Weights of a small mixture-of-experts language model, trained from scratch on English Wikipedia.
Size: 10 layers, vocabulary 8192, 67.2M parameters.
Below are experts of layer 6 (counted from 0) of a mixture-of-experts language model. Rows are named router (the router's row for the expert), down (a neuron's output weights, with its number) and show model dimensions 128-191. Each number is 128 + 32 x the weight over its row's rms, rounded and kept within 0 to 255. Numbers have three digits each.
Before each expert's rows: a language model's description of what the expert responds to. This comes from a sample of Wikipedia text that the model never trained on.

# expert 37
What it handles: Single letters and short fragments inside words, especially r, n, l, w, as in postmo-r-tem, di-r-t, exho-r-ting, challenge-r.
router:104135103161081108123132141126098119158090159134111139119072134137204093108172143157094093153097135135177104117117141163092115051152179137088115113097080112111118106202086096130143101172143135
down0:146111158188163139111092089190147101145108110104099083124111146115059061096154121141133100120089154169119095149126124143164138151170149115127161102073143080150169112110130138134137127146171098
down1:109140156147125153078094162098110165160151181133119093136162163100177106205169143182102150096169191094116131125101171106122144081086176097075163071150103186123186119156146144180061127111110105
down2:102155120173103156117120136123122079154071140109159129146150173130184123164100073133079150148133106173104104140109138084130123175088146140065129131129087095106129137174052131153130133104114126
down3:137171122145118062172126175123179142109079099088110077074100143118073166153123124082127120135108138107120130098172110186186065065132166069112168114174131127149126104119135184115170194057089170
down4:143167103076160132129130133109127077094163160188083123151115153123125220096205100071061144136115161112156142150109176162096125149073135061184147124145125091105155057159127172110160155172119112
down5:119134151088113134153140142145138165148147174028115119160139143130132142162130148154151139092110120133107167094074098070114164128119083117117136153158149168143082091165143120112100096170108180
down6:058145117176084103122074082153115131157159191114102129133139176105155179144151094104131132154178158167086126128107124154138148092164071109169100124117147116073119111170095135145120067137172088
down7:082144122164169125168144161175132153117096152086085138162168112112130088123090088165162164147147133075123132121102146108109142142141153110105203139130144125119157093101143114160141112127104105
down8:115138128123159161156127210152142127111097147145128064120106165126141109138167037103151118170131146121109161134088132196140168177149121158091135109108125117056123174088124119152137122172106169
down9:115159140108137099127136168126078217108132151181173142122103077095065123093117126116115115183132142094146152122125110140159147135128116112079136087105140116135130165170140180024120090090151110
down10:153107132128120148164084153119154119182165152090151104137111146126177129145138133132139079040112120162066148143141094145136106122119143081156120147100119118091092114151162153141124092067146149
down11:043086112143114130131096114114067122153202173109121131129059152157178145108132159151181160107090123159202123161075150080110153156144087104147166180207137144092140123099167119169183184103124112
down12:113200160115125140107078116168181193122132094105142190102135030128086124091109105077093071095100187140151078160090082178142127074209099075110113125159173141115147103138163129145140110086088133
down13:123073145091117173136149135122040126108168139148101100084145158132140126110140178154133125134113121022181087157144122143156143127134121106140116158138147095135081064080109163167145143164106094
down14:109115140132121132171108146108123173084174175124123159077135111148157087115171112106111113121114116187146088153078119059107101112089066150108092144121112133085184123069147121100176061171107113

# expert 2
What it handles: First pieces of split lowercase words, often Latinate prefixes after articles or verbs, such as amb(iguous), acc(ompanied), ann(exation), un, rec.
router:152099132083065145145142082108175135128088131136173074142154138135164135052106111162139130100174081106101092100108148083117113104108137149169093112149124146089169093112182153093125173096088141
down0:175115137113103128115071094158121103158140145182127135055123146182094131119130154132166148123183127143090148176118107090185104162071131168143138145118172144120124170054156137111063134113124114
down1:099130156124122143047096137189094118097146136170151121161169133135145081173141109124165158154128124178147173087164171129143124074147167182191048144071094176124103078156129176097158107145125103
down2:096178134066217164103121089202029130139141128099125134155122116125126099091154103082142149136076123123099118072092152089057125144170135146079179110160105116069113130154082140066096154125168081
down3:083055149062097111097115181110159106137137130123120117128149135064126157150149125077114082120136131158161107124115134106112182135147097089107135106144089072137094119098169099065148137118097074
down4:161125075100119098112166130104116115099106149152107117179138135154114088117162142153163152104131140147123118170112108133138127083137188073122135110148168143108079151166099163153153107121137144
down5:114173125151112134092121139136163201105083148078089149150157132092174157141168135075081121202139144103134134057114116068132078157126155130097129152093100115150152103086117148198111097134125161
down6:171160164190085162185164106119156142147120122070108054149107143075076090144129120090099090122153121134158134150167123113141119067081152144155131136129132108178077092143165121086161130135080138
down7:160164137121157188106097123161171155133080080122185157112081176119077167134096122095170128089140152127086166108172167105148101127118093136106097106110138128093142132112083154169013079115140147
down8:136137222068137133097158137139104120144130137107136146128106115100167112094120137135135100081123157065117094174147127092131154057105169082122138122173195113124186146069147104151102128151163128
down9:106090053118113101167108119061099105199111129134145140123081103152133126163125124152097141094108132159142137145118123149124080107144151136147177086097076170105181120101102156155177080255120148
down10:132129134108122114108073146181114108177189140112126129149095141132177079092145123173100134112160141089120097098134131125179143055122136143070197172124092135140130126095178119103142122134083144
down11:109152119157111105109141096151150192146137136124137168115158129122103133160094132112078177122191163096103104085160138156177105127136133114161204155152149079122133115155173126155163167150108084
down12:106067131149108167137180147100169139131144133146155090067122127143130171163135157136178103142140118082157139112146147150127135148136126112168162167141129114091092096116123183138145165085070139
down13:160143151111182152095131118193156144145164068136136149182118196100203156133155104094118120127149088085120163150075102081058107090084193167101136188135120140096140117112136140031136097141100153
down14:077132178128121165163124057113136144141141125124140062148157164189146113164176147156131106138139192187129090119102149124077152051102123127147165146159129111116121090093119098149151102150156160

# expert 41
What it handles: En dashes between years in spans like 2007–2009 and (1874–1956), plus slashes, commas and decimal points in tables and dates.
router:168158208152097127180138136147137091117139097160090157110120166099100101180137101108099133181135171136176155175143132115113133111142081077124141118091140150112110125117072090183128091157152184
down0:135100131182169143096065208151195125134173141071142184189111114056133056145145142097106111080081127142171125113082166175098186151133167070124137147063142116109151172139092137112103093164126105
down1:096062117150109127119141067094133134111140072092081111114132143172141124161137120163110137117212124102115091129122066151123188110122096157179119102073135120157111106136216126158149176117146135
down2:162152124097137124095138095113087109077137109110074091105143094168171077157191143158101108158112119171199122154158117092083082166154111089156185113090146185128074171082092146143132123151132122
down3:049136070152141149135115204100142177172134138092181103156098106103234144113093150145141106134109090110181196175098116119076122162135124182144100135120096148101120113121193154158164085129139092
down4:149064114127097108124094193098089098142101184132152083152097155179104095175177150183123120131125116102162170163130129137141159115072085094141095106155129124118107091161113105157085166171122132
down5:164120080159132109131163108106163153072120130092124167137128116166119163151075095110089092042101144133103146129105123110131165171194130160137107131112119128156163138126089066164135183099055111
down6:119123070212109169130127152076132170026150162093061132150180136146149157184122137153112100160172187139123133131158125105127193111190110135141141172164120186192105112147096172119119139113090128
down7:173129142132185149077062159058122166131157083128172137163133169098130110122084117163139181132135098037090138115159124113128134176100094101108116150137126082131144210129133128103182101137110069
down8:025130086112112175062139176139130110159119112072154109084123097100084162144120135094160159121118128134099108106129170147169164164106146174166150167127107106149129075137114135164127171196212140
down9:171082149097201129143131089141114075210125165127155111070115086141145147146138093096138094155180151111064115082112182097102130121072169134114117106079107141083132134146127122113098085137198166
down10:143170113172085101122174111087079122178112104148078095105091119098149193144144095126179152068172136115092161122094107089146103138105188134150194102123091099103099145141164111121152116126135115
down11:115112163135141098118127102133119194087159152135098129094154084128127081049125117054151083162089177136136137143180142154131125155148105116148089157157081197100102058147131113187155168079136179
down12:142133113118090119130154107138119114114095099057117170123086162110150129167119133100100075147167089178099168136140114100102105078177091117101095145128121165084208107120121127125172155095186144
down13:156118175172155160123152099095225111066086151087197162131084069145145119144135119091089145074109124161067112114090125116129083193190105138153085157121136139158152096219095132079074117149077085
down14:129134109090102136147099131121082121108141139179091082129088137157142156117143161113112201061138177198201152119192146125176131163085106197151103113116109096087111052157121125140199105152122140

# expert 44
What it handles: Nouns in sports reporting such as season, team, club, match, tournament, and result words like win or draw after scores.
router:060104082179107134159132133115103133133077132174188159165096152147138155087162103127142146111139143109110174109151094160159118151102177086155099108142124079132149089146182061175131118113066150
down0:136149110122093186138164165153138135123077082135145109089149095103131119104092084149073139182104139133139168177130201144096122174168148145185175211085127109128150103105139068131079138133127096
down1:119116120117219115147125195103114133102106131134076158165150097117164151124136155182109106112145099092105094092126162091136112110121141121186139157169100144112133085059182065180114129147079136
down2:131119053117081148187124078095198122117081141139102078175162146120111089110126056083145089071105172160191196112078157205158130155174130147130106093097155095135118128135097165146146096086121133
down3:073114160125131122025110121122122183127102084074122151155136135142121095141168119095120094147169109125159084133139109165180060116141177165128087127132090138120100173140138111117123081073096130
down4:111127143158169136084131140167184160130141165133144168066115134092144120150089128148128156096180104109171087097118099141087117065158135093088143123129122141146139142115116180066110105141114103
down5:125089175184065158146080182161083156140137103179129163145120182072131152147143111124172153104125124073123106129158126130141066171166131078126130091097089094153086110098107097105123163111109176
down6:154174097116115079144103155155149119089135133112108114092198158077157141114140135126141101194113130119125118128130065111140113167152079142136074059072098101130128101100069174201173084090173157
down7:155116086139152168132105118146145151186065101101155134095073105107130137121069126090138113165167166155119166091089087140152131082196165115158100116097144138140099178180161199112077157152130153
down8:168131134110174159106187071086143167159121166143059110143064051114123140148100135141189104115118132135175126116135089129123112130117153126229146147097178098094174147161158143115038078140121105
down9:128145130091173136152108122195137134117104126169101124102047140139070142095082058143160099054106117130091120104144155084066150114085121118117187093126119097071101044085148157101157178159145166
down10:163114155135152127146110168169148134135117125191151107145099111218166146086091150080078135173140092206146072150132151142088122160117123111112094075151157161114156120184136145096154169083101101
down11:107148077190188144113097166108188034116088119108087153138067111132143141155145140113154098176147154122077142132160161176155080100126172166161173049076099096126168163131091132140140109132112122
down12:111077148073146167169128163142118154131119212149131143126165146106105106115129158079137133142125096126141190050158167108052133066110195166185123145078085093133143134117125123093092177126124127
down13:086087163062102142121114099144106126124147128110091146144178085134129069106130134113110118102191119114189152050127153094191132133138128117129053150139170142161149171142140143138122135127069172
down14:146149104141102163062153147232137130134122170094125088121114133186058131147184118177113138140145124155149138139109153148100143130174120143115086074124130134111122063177078120102134162100094127

# expert 20
What it handles: Word-start pieces after a single-letter token, mostly in species names and rarer words, e.g. t-imb-er, disp-atching, Spe-rmatophytes, Bre-uning.
router:128142089123138170132084111101093158083133148157150140075089115162162140143078153154176143144114142098117107139118112113052081094177113141150134082151098138076157044183149183124059162118156070
down0:164097169126134124123081093211089208103112162194193079144064165140130123071147151174093177151160151116133145119082053153146148174121077135148158142090170105168118134104178103068128165118153169
down1:103130091121103146156169097158078101149150153135146119144133077120091173137144119200136109105061122110126167096118113108128212087100111092164142121125179133134137193089092134129089201075126094
down2:158144072068138152142162171105202137151144126116115101078198190144078156129127089192170109101100133147108130154123160162091121080162082123135155050069133122156130096094075098117104179142167141
down3:070114058156170145076132150113203108136220107147081098205102173177120158158099100168162124149103176145104161129137148136129144179174178175141108140134194170151131135181082148125166139113146083
down4:111058106141166113071152078150178106078116150131152157139099140101178130105068139160133129166126134153124150098101141113149107140122179112054177205098163095141130108106170117088155149086076126
down5:179137156140174072141108154116181144120112078102161158106156118146145158131128223126132097129116132131142129157112190197131115084139179101126070117092156098150102155121085157103093136123141125
down6:117138134195080121163169235129164144127171114119145125100141104132139141095137147147050118133182103116155135126127147076099143106091118129131080189173109189198171157178130174176055143136156146
down7:099177091128121165101183097108104143175114142080131169093078135180124087119077153123104037129150078153099100115126149128123122112072099160192138164118177119121118123136160087136174173152118139
down8:106155150163100143157125138150142100151101124225097156167098176113128148188105151133087121114179169050169131150136025094177184128107111124079120142151132102137113157154147149065183173117100134
down9:107138149099125145061136143111129092124079137103145100135115168159083121136111124126100157077157153151099181156103115116140128125135184157183122169139152140095141071120157128140105129192110166
down10:104135098155132120071184082148077137149168166147130142112076149107138093112094191101124130073163144144108137177072167145146126116126140137119141169162081130113087151114164124076160101118153066
down11:052128164203121096108139102170136116110093127077146194186145082075112102117092081139108087133127120158127074112156153116102130105144161153106121151109060107163133090120133115112128149163176117
down12:115121107115052123094153199087114122091086145127030119114104107112099130132166109158144145146183151122122140142153110131178144130141125091066134116083123097138163150148113088143149123101143169
down13:061172161072124130084108144113128151119120141097146120120135107109146100136096104156076112096140062121079170142102092105101085132104114160137128054123123118071178108040113067081073139153149133
down14:157116121144093138132114158131170134098169166155070119168177083087171156107206184127115146089141156153133117140140139106172095157170123157141167107135181143158138081177107129129079160208157083

# expert 14
What it handles: Column header words and stats in election, chart and sports tables, such as Chart, Votes, Candidate, Party, %, Total.
router:149153064091122110120098158119162090143138154154061091159206155129113081149118045132117113081100127147133111121080109106129112133169193177111160177146164088138097114124157089096180144178174133
down0:097147057100119107123145099137105097158085110116182092075060155107113118168133115128112183145161069124128165149084131117117131255134174199118153140100108133217196118103139111115059113093148146
down1:192150126115132158140097121123096125123066138073114181080101129079126130050217096146139140177156120135179179158097143115088070145103141125146089145100128121174156118105090107121135156158144122
down2:169130090098180143204166176107099080159188119118159120130128156135178102124120153165134190201119117113167112140149076136154122139064201129148088105158099111130124197187115132126193180065115110
down3:127135133135218114099128104141103139161075091119153072076098093130156166117139124148117123183149145126146139115132116103123151138143153095129090180162062191067077100140159130170084181157121092
down4:147119119118069120102152138146129107079136131123132125101120151087144083129187169067154129143155193176039186083088105080113133139101180139180117117105145166102127099077077138157110142109162156
down5:168098156140063138064156171170126162082164143184117177113126196116099119153171150125130065148107148097131107109112088156142086105131119137161103066143139175186163217213162106147084096058171110
down6:107154176125081202163170165093135106096062060125155115152157081116144118140186102136107074124156128098131077104129147154112124172146110128130170157109139185067210104089126094109129156139180120
down7:152109191134120131121127125106097094136175138103177155092153136127147045100065110083138161114114099125068135115154128114141159064168151107158137109110170160141144087064072117161083133123081147
down8:160081145148071185153102181134152117124168114154096194091149139119110137115164140124100139127089160174120185129113157110093145121144155115175146069144113096111103169177161131153221136115138118
down9:084129079102108099098146181129153147120119106116148142180150096090096167175155139086115204084143174156114201135154117156158149109077147178086118120066177082164041138106117137134063123141192165
down10:132079116097140128131149121081141146171171182157141115122090168106112075094117113069092128084108148163096134163145078165084132117157110080137175118159117130087144150120144190166098112114113135
down11:131141162118136149123121115075128134116136119127142093130116129128113100076125146163088121180143134101123121109126089125086132126090103098085110113129106154155108176150160168087142112097085121
down12:135151118135128127112072108096150093169130114160140074129066164166086069095125147135144174078165187048119113122157117099123133091081151085069188132085131182131132185130142136127094154104138135
down13:174124096093152175158106128095111136178095112121130122119111131109131065154132108141180124159080135160128170120163131135143098179102111181139147107138154082076144118126132111132132138103152136
down14:114116093132162108125162097135057211172123184138136132167100168156169146064097157161163132119143133125133077128127166082125106088107101144134148112122125153105187101146137183074093116148152173

# expert 3
What it handles: Short syllable pieces starting or inside longer, often technical words, such as su, pro, the in synthetic, Wi in Width, hydro-ph-obic.
router:131118149100089110132124065188096165129129182159114145109096131144148092160084144104091148064128155135141103086127159099082150089121092152070161111104131096091148066148162184139130195141122151
down0:173135112088136135162116151146148130064169148092177147132145115139125135102158086149158156152085117113126138108104112124121142121167105109130117197171144126111067178118106136136125147155164120
down1:177152106132118124104126161074127098214116074147138099158103186143149131166108142128173160141157141161189128198131117056167164116086115174136169133122130102155143131146130167111082124132104158
down2:134132182123129137104126127129139102103106139144117118135150142116111155132174123116127109091133160119150079165103098102085164122180089156154095066124107093160123134164112164096126177099165058
down3:088126096152164104133138153133135082077097167101087134172156188160105117120157086111138046084057150126124134112084096173140127174149145126111087130108152078087166116102093103139146107158137116
down4:072155138109160165133095119166096143107138107113175106146166126150161196152171127093117134140129165085140094108107088119101166093100087100128155117088072138107170147100082141093178134141123095
down5:123177075154109071187101112156120085206079173145153075117128134100113140091163125085104141143149103139175158148080158151124156162173156147156089161162177084202136092091136124073110106125145184
down6:129132114145120110136145162113079177097052136150186138067171176181113097130128087099143172099084101158228165120121138130176055103108115085153103120152119109125153123011101099095100048150174151
down7:123169145135089124189109159098038108148108096125091122112129118112201150077151123135137157104173109131185108106123124117122136177120087112149129122107159117089138146144155129138154094098137145
down8:100107134152171098091116138148135081146085089134087198080173070089117175137099091165118170137098187094124125140118151148078084112157109196134148120105076154119108159107129124130151145099101169
down9:148192126111132178126152148064165121135136147092148142173162112111092132123221109098124155139195139085138200197087152103091100103102106121092133103125069149134192136102046077163116128085156136
down10:110122118146131140110123178137152175105133116100165170134053165123122142111145164097162108107134104158089102121179114174205101170088123170187155095081040116147091099075094164103124138129152108
down11:082145168117161112109140169169122100107076164123132111103158136138139153197127094103078129159122113160184131142167117095154135177099120119188105049104121152145123141087156093080176054117141123
down12:200144134128149113121109139157158151112118116118161147127175087137115184091138170157089095125148140148153142152164175130076083138107104155161132085144160097105105177192169141141111143122124177
down13:145139091154153179122146153123137138150149100147106136139154063150111174079128135088088119086168089064097115089126128120182161119147110181149146116137164119127174157079156111159129072115153120
down14:199093144106129117149113191130094115143119134141179095096090142136113113128114121072123097173112151129149135113146163103117121116070125121112103137112107093126081176134138116128071175142145173

# expert 16
What it handles: Middle pieces of foreign place, club and person names in sports tables and results, e.g. Pad-erb-orn, Sp-art-ak, War-saw.
router:136146069108098159109151184130153141122109156160135149129154110132181142132118182121152082147119120137181151138091119139172140140096165152101126135153081048118154072160104191104131097158076095
down0:212139138129050110108146180111102120118094130099046068059098127162146166141160106093086121080158115136102104149134153115102110123118136094143039129122098069170109097108127146137098114112112099
down1:085160135102131102129112103092140113145132110135142164115069098121131179097089151172146078113061063127082163085158140086130153160119170167117090081172120161196132098148171184056090112143129114
down2:148140108124164058192092120081044175118143114142157103134136097120088123091142068111128189119174107117119119116137123115168124123092119134155121143129148206147094055112135116105134103107118123
down3:123095077149120169127090161138143115121124122122125123127100167136128130162104114172161151121112070118100118070187125145091146185130116153160119126103144099104083157081116091101088119170108122
down4:088138101110144160109100139176173163090129119085146160092112083137071158148165187104179135164145177134136108119136152093189109147149096110138128108118148113142059163104046105105107114125096096
down5:134089089119194145090166113095057145131095169087135114133145087112092191076168181074153160073129170102121130176062124164112160144075180118095166109163125145067141135130163115165145106104124165
down6:121112099165080113097116079142145145122126180093139083054079174151147140172065148176127142098182148082125171172110125129120095069128117150099119124147099138154100111140105196120079080116140106
down7:175114139128062149036120226126160128061116130091125166111108143097156131097074087077118097152111084139121146134139094116149081137120130113081061151161120105222133141097144132100121161181118119
down8:146074090120123133097132154174098142101151156120068167145077061180171126135098081092104144139137113134128103106132083098105120180142107126093186150082147140138131192136070136136194155129117145
down9:128110101104161198151141125146126137125082188152142201185147141157084186144103126107161158133151137134104066102192106091138109155092085159140151077093111160154095115133093099085199129142076181
down10:141161092089117143139217123149156149148158155139152152079145138137118125114131116050145130087088125153170106118148160103138164164202107110106193143112120085124100182120076150112170098236144140
down11:176160115164154141128114147155129101144095147154063094112053109124140095134146084105139159123084135124129122159080062115117090144069077120173093154112068150218127140138066119097144058119118115
down12:045122105204160162088138061100224125151133127144073104144121124186082097120196140155181094116140163087127132075129128102137124096149175139157080111084064177135144136136138161142105095139155160
down13:145114165151150105126163084140109136130139099137130175116072150100129181121129115144091163178131140167067069146153122089183166160110157102123181182147135134136194115138105150075106142184171133
down14:133107142198127143152138179197168136106155078153117133066149159176122135147149123142083117123109200119127123123114132140173082140115102129149093128182163098161093162082108161109076147151130125

# expert 34
What it handles: Numerals, ordinals and quantifiers before nouns, such as one, two, first, most, several, only, and the -th ending of ordinals.
router:039115146149042096131114115104143116145124093130152142141090065072131080114183115155105137136155140119137136172093138129162114152130178164130059123100165105101106122163144137104132131125052103
down0:095092158145087172170132111118153074181090091130093158111159066103140188173110097088169136132145140139117124123162100137109121102176116146137115126126145119095157142172118144144136212168180104
down1:108183151109143133137109107135106107144116173157132165118142107134136164124172090146138150102171117154073102122184090076052171080188153083115139101105126143133106153079133145142107097172123185
down2:127107146090132127103063063083102105113149161114166133103112153111148132142115087176139078127117173110139094133134172146133131136137149185102115137161087144086164085095155138094144113109094146
down3:081126155169106092094175089168135097116117158141164121090148176124100128124181062136123120129129124106128113142123085119112090167144192160144113129201095137105142089143153094120069115143131155
down4:103131166137127110147111163114121178095101145089105126122149106117164130109120222157151113173152134094171154105144116076142098099143124143170097198148146116173093164119126128154075138176123098
down5:113126118101187136184128125147098056152129112104091055127111093141122116119124135127121122124103200131156118158097144135160114105116103167144144102167135150130197109151076106209121113107125084
down6:124122110129138155111174172105119178099165160113038073099088176156098151091140145106143133089172110132125096196153091145169084107110159157110089184136156119119168183151112107120075160128155139
down7:182129144131160152065127102140153105103156123099085131109164127098091090144065076166075108098146089220156104105115099142145116150067157108116159177182071191119141103120147187151137112147211142
down8:180095141133203152175149142162096151103137114134107188201171117152089152098118137140137140123086114118106149144188049118137172086130140114161129106080138057146145189126105172145116104107158121
down9:109148105119158137053093126148077183130131115157094157135145099081076107098184075169140115143083159158162145135170080183202111129088096119129104103180122107153094161175063109148118170073101103
down10:203133135148140172115136112127166095144146057167170135125202144065141155156121107087154080162082123146159154048165083133100135111098146105131142069104089126152154117126153105191152116066139156
down11:132129120137082111092124099085144125092042075143185108107129107147153094135169105105198148161112098133161114123116106121103164140133125153081115132133141187111180161115095129088155091143088186
down12:132089134073163066102133090110167146139135153085122138106096123122127100138133180157116169119156082121090109075148134133080172112105169099155172118085100095155110141096144177164166143152100125
down13:118111132117134119134114081163118128130145156112157183075210139144125120133073159148087058109092148148131154097151045088129171150121143073180138154122174162064072130080121127070160117116098153
down14:177129111148110160113106094148132102164097158168112180176136134184135109117151182130155151114091120125179131127111092178153142107094143123152155119164100100138171104089077114122125088123174116

# expert 32
What it handles: Articles and possessive determiners like the, a, his, their, its, often after prepositions, as in over the course of.
router:112136143110090128085175142130156100119153098041149135154142122107092089121165101109109098139151196154111128095164112150105158163105058166164146091103151094120142127110134147140059177125084176
down0:090155116131106111115148108086107193159117099137178114102126092171068154111135135152127118151089108159111136096144094145142145116128107108136116130204098069118117152156133089133165153175150143
down1:125107116112102095114132150126127141186125120148120195152152123129151091141123059155143130078152127140134123164152127128089209057091098115161055186102096139154122109121145129130135132148169091
down2:082126115103210076111126138112172069188060155099113050115103121151129147153077132098106087114084122143113114090172102102138143197098109094150140148131171099125133149122185089091153123098111161
down3:168147128166100162106137180140053105155149090134183159110079168134170085109136114141185093183153077120142137174117159117103148045124065167203071126147108151180185133133105183139134111178089141
down4:150078124108116137108144068075076156163136132129103146130137048071202151153113105159167109142140137165112085129096092149154184170167117094083167102163137155112110170121123152142115111125116135
down5:121194082144113125142128133156142178169123160114091140098123134099119127119147101177109117182192134173151105150125102149080065143117145154141147092069140160087096078145163142104123137123155105
down6:162154098131141101100128114114088123137125128139160149130109208078145117121156171092113149109124121097096124059177156130127122207138146129108129136096139121160084046126102138077089121103101146
down7:118119135127097081094112124148069138110189142158147135149144089107139129135181114152137157121140109156118116148136161100158072032097139127131111172100114094126054101103102074101161146111140224
down8:099075131106157073132085109167141133159173100133124132131156198156188058166130140143089144114159143156133138156140124110084160067147110078179109094148150103106126145201090117139148057102095104
down9:146127108153087116142152064100160151138134077130064102137182114119146177180120151100121140118143090161148099146147111119169141118157132151135120139151091136144144224045110110101134153170155139
down10:085072099154116078112171083126107071163162037175150097173136111147133144143134176087123068100129136108151152110153149134158131132153141151131139100174139150060107156163110115123151172099056117
down11:103157073150103087135166068112140120167134098140169135077128133124157121125134215159113060070125141120089161137136201128189185111108127146126116075187085083114153147110102108133120120206151084
down12:104145156099135139118034113086159126113131103156141165122117097121198085082150131051114138098122126151182128144086121106121120097147114104076117135140124137070130093132081130084182070148133097
down13:149096079145125075148172090088120107149122104142091124121152128052154141134106137110095128153111128161087118158126117155176163177088129125123103090077176157131158120170051078135152200105130134
down14:137184087125103109118108135125079123159143119154141134085096112183125164102175092155177151077133164108107140141122174138131136102170091119106166174109091121133136140094110087180143115166146112

# expert 19
What it handles: Stems of Latinate English words after an article or un-, such as rel in reluctant, int in intention, res, acc, disc.
router:126095064152117160183137147152144048104158114079179104180097092097103140092083066143157070095153079156164092125178147131122117087130175109154117115095112130160183124143136099091077111088122157
down0:075128079120141130187083107091098173102152138159151106090108159108136114143157087148127132116157063103155175109099128128136136109148123107168140093114082155121120120150110091080102166043102153
down1:132109139145113154102172170121135151145122122142145108076164140107132163064170133083116142111156108103081105152159120102137103174114058105147201167138102162163152221170156183139096171180149140
down2:101107109140135071124115162136153148121158082109142091111130133110083181151140165137162140108090095119139107128063150131053202116124117142113157101110138152159165062120146145110157127041132087
down3:102090111135157126082148199137110138171154179112134101093116209156166146156140142115118122137121109084140150203114165102072123093176125171073159133120095162120113176044139141109130181095144155
down4:114088083097147153122131079105138147133101095100171076138204106145131156115199078089135144144137148123100136103141125087114057160175158104118160118125141107115123173170168164090151169133144149
down5:123162116130153116130168168117102161151122100100137141105166223168098101109175091185102149184131067109139123120136135103125133112135112130158124128189133120104158136103173159087142178107136125
down6:145136103210118100161162133165145187105109168102152115163096131111139149142126165133137167199110176133103109186154120126051142076127099126124143141147122121102134145100111139131136165143138123
down7:159149113126097098146128188114145141209122184103111106146181086210074107100096095107108132126163118106141125150119163137060075148102169154112118121127081099106143158142099139165121170115145116
down8:078121102099127171114176161149089077143094083160100113153119145072150110195070127114135109104163113144168079122163149099088137090138131110144155083145196112148102117096076100153113098125144162
down9:139125095106125075116163109170130162134152124115150199095158128121100146149059137143149169082139153076099083099105147109142095129173162190147140131125124127124146148109145112120119043096149129
down10:127160162093107138137188147162160100178155121083103124165132071162087111128152067086176124153149094090159146135137106117101092147164163092137087056135114157168152152133191093144117090182155145
down11:111138079180066152137161101089107116132143059165137083169083109143078104121146081162124127103139074146122132140123195161125073132143120098167082116087098095098130096143183102100170148153091082
down12:177163086131120154149137069095090164177175085137145102101155090121120146072171116107170105128144093112135128175145174148119116179111143137160166169085149133151063153110155073072146180135122148
down13:105115137125194077166130162079147130125154149088145137116182166165085081145105090099117101174110136130105149180152124150149140181120159112204143204134069093142161114153097098157108097173171160
down14:154092157155087067115108030154177155149166050142142140115117132153217127161156153087123135120133105040143148147112098113103123158197185146146142098192155115163185111165193140196149129170134168

# expert 33
What it handles: Year digits and "born" inside parenthesized birth–death spans, like (December 28, 1911 – ...) or (18-76–1958), and other release years.
router:108124176146140114133182162138114136124109114156100119105174159136116154136139099161045113161151102091146115128110063105151092142089172140113133167160094158061157095129082068111173078104123088
down0:090127042148133161106151160186103149100156162106156151133147183091113157136087130149131130123120172168122174140170128107117069182100123109093102153079145107097109147105186075134060184178133096
down1:141154089155129111125113144069193099102075124108127134116109142116111198126081163132134165138110161201141086135081148116104129138081075143065145159097156115163134118088156132147104137084076109
down2:137168068117155152113184135146117054143080147164098139143097123096220141132151077127166068126165206136104140101174089138133096094134182154119108129074153093113158108146160140139103110154124156
down3:114168116089121176104159158089115101132173120081181133100140133156127103123142107103126171144108113153198095108139126102069022076111130125221121119118125154145163112155100134124134121097117066
down4:138120165135122134190108096150149120118077108113134132146181159109051167189106136140065108126093103127159110132169130123150133189121059110177131073050141181184155110059116117118113179131154128
down5:133116103122137148122194118178102110171130078110095161126147078097163081097057107202174099137164147087117136132116157128111128167109109126140109050106201135117134157114157112147102080162117101
down6:124139086135111177112123141146088160132130115134129155154131190192148125126114096129141158063046105133133084105161115172130151131208134170119181155166155165128091163039084063149125146149119149
down7:140184101135173086108135162132185172116147082116100129212136094145127131120112117154101120126094039166165102127126111092113157058099149121112118117126074121111157142167167121119093160134072111
down8:171128171112142115121115080093091138127093097135119093133122145137140099148077162145111095138160153143079157098136086129066167195187152117076122171125086161130095170172141183144139111105138143
down9:178102131175104154146144180146129091170146143095127148084138071077090082090084144110110197161198118080161150206100129183108162152121103132083154157133156158127096042141172094182063097139097104
down10:126218076109138118139154118134080184147123153068091128109177090100123117119139089094112068087122122187101154088132144154159071112095103102141123147164152089173141136097100140143086151099156156
down11:098130121162155138148091094067132148124090085150093096123211205176128137155164124153119105151145155116161104197150145123123108146129137147138142119140106157156156130156091106083101122142098127
down12:140143132146158176127171160096082129091127110079121120158166108128127124127131135113105176182110153111155092093151073132115147132152151120128130107131178165123144136152073058131099153135080120
down13:139159151137099121179139160181098122058100118074204114132149125110134112099110124119146068155140102131106129119178099172178144176124184165135136099151160119153131133109111120137132125165103145
down14:127173092097120145129136134142101096154092076129123134137121127064157083150136124169120176112143086078092108117168146187119141138128139127122125126098117135150077173189143115117125168182137097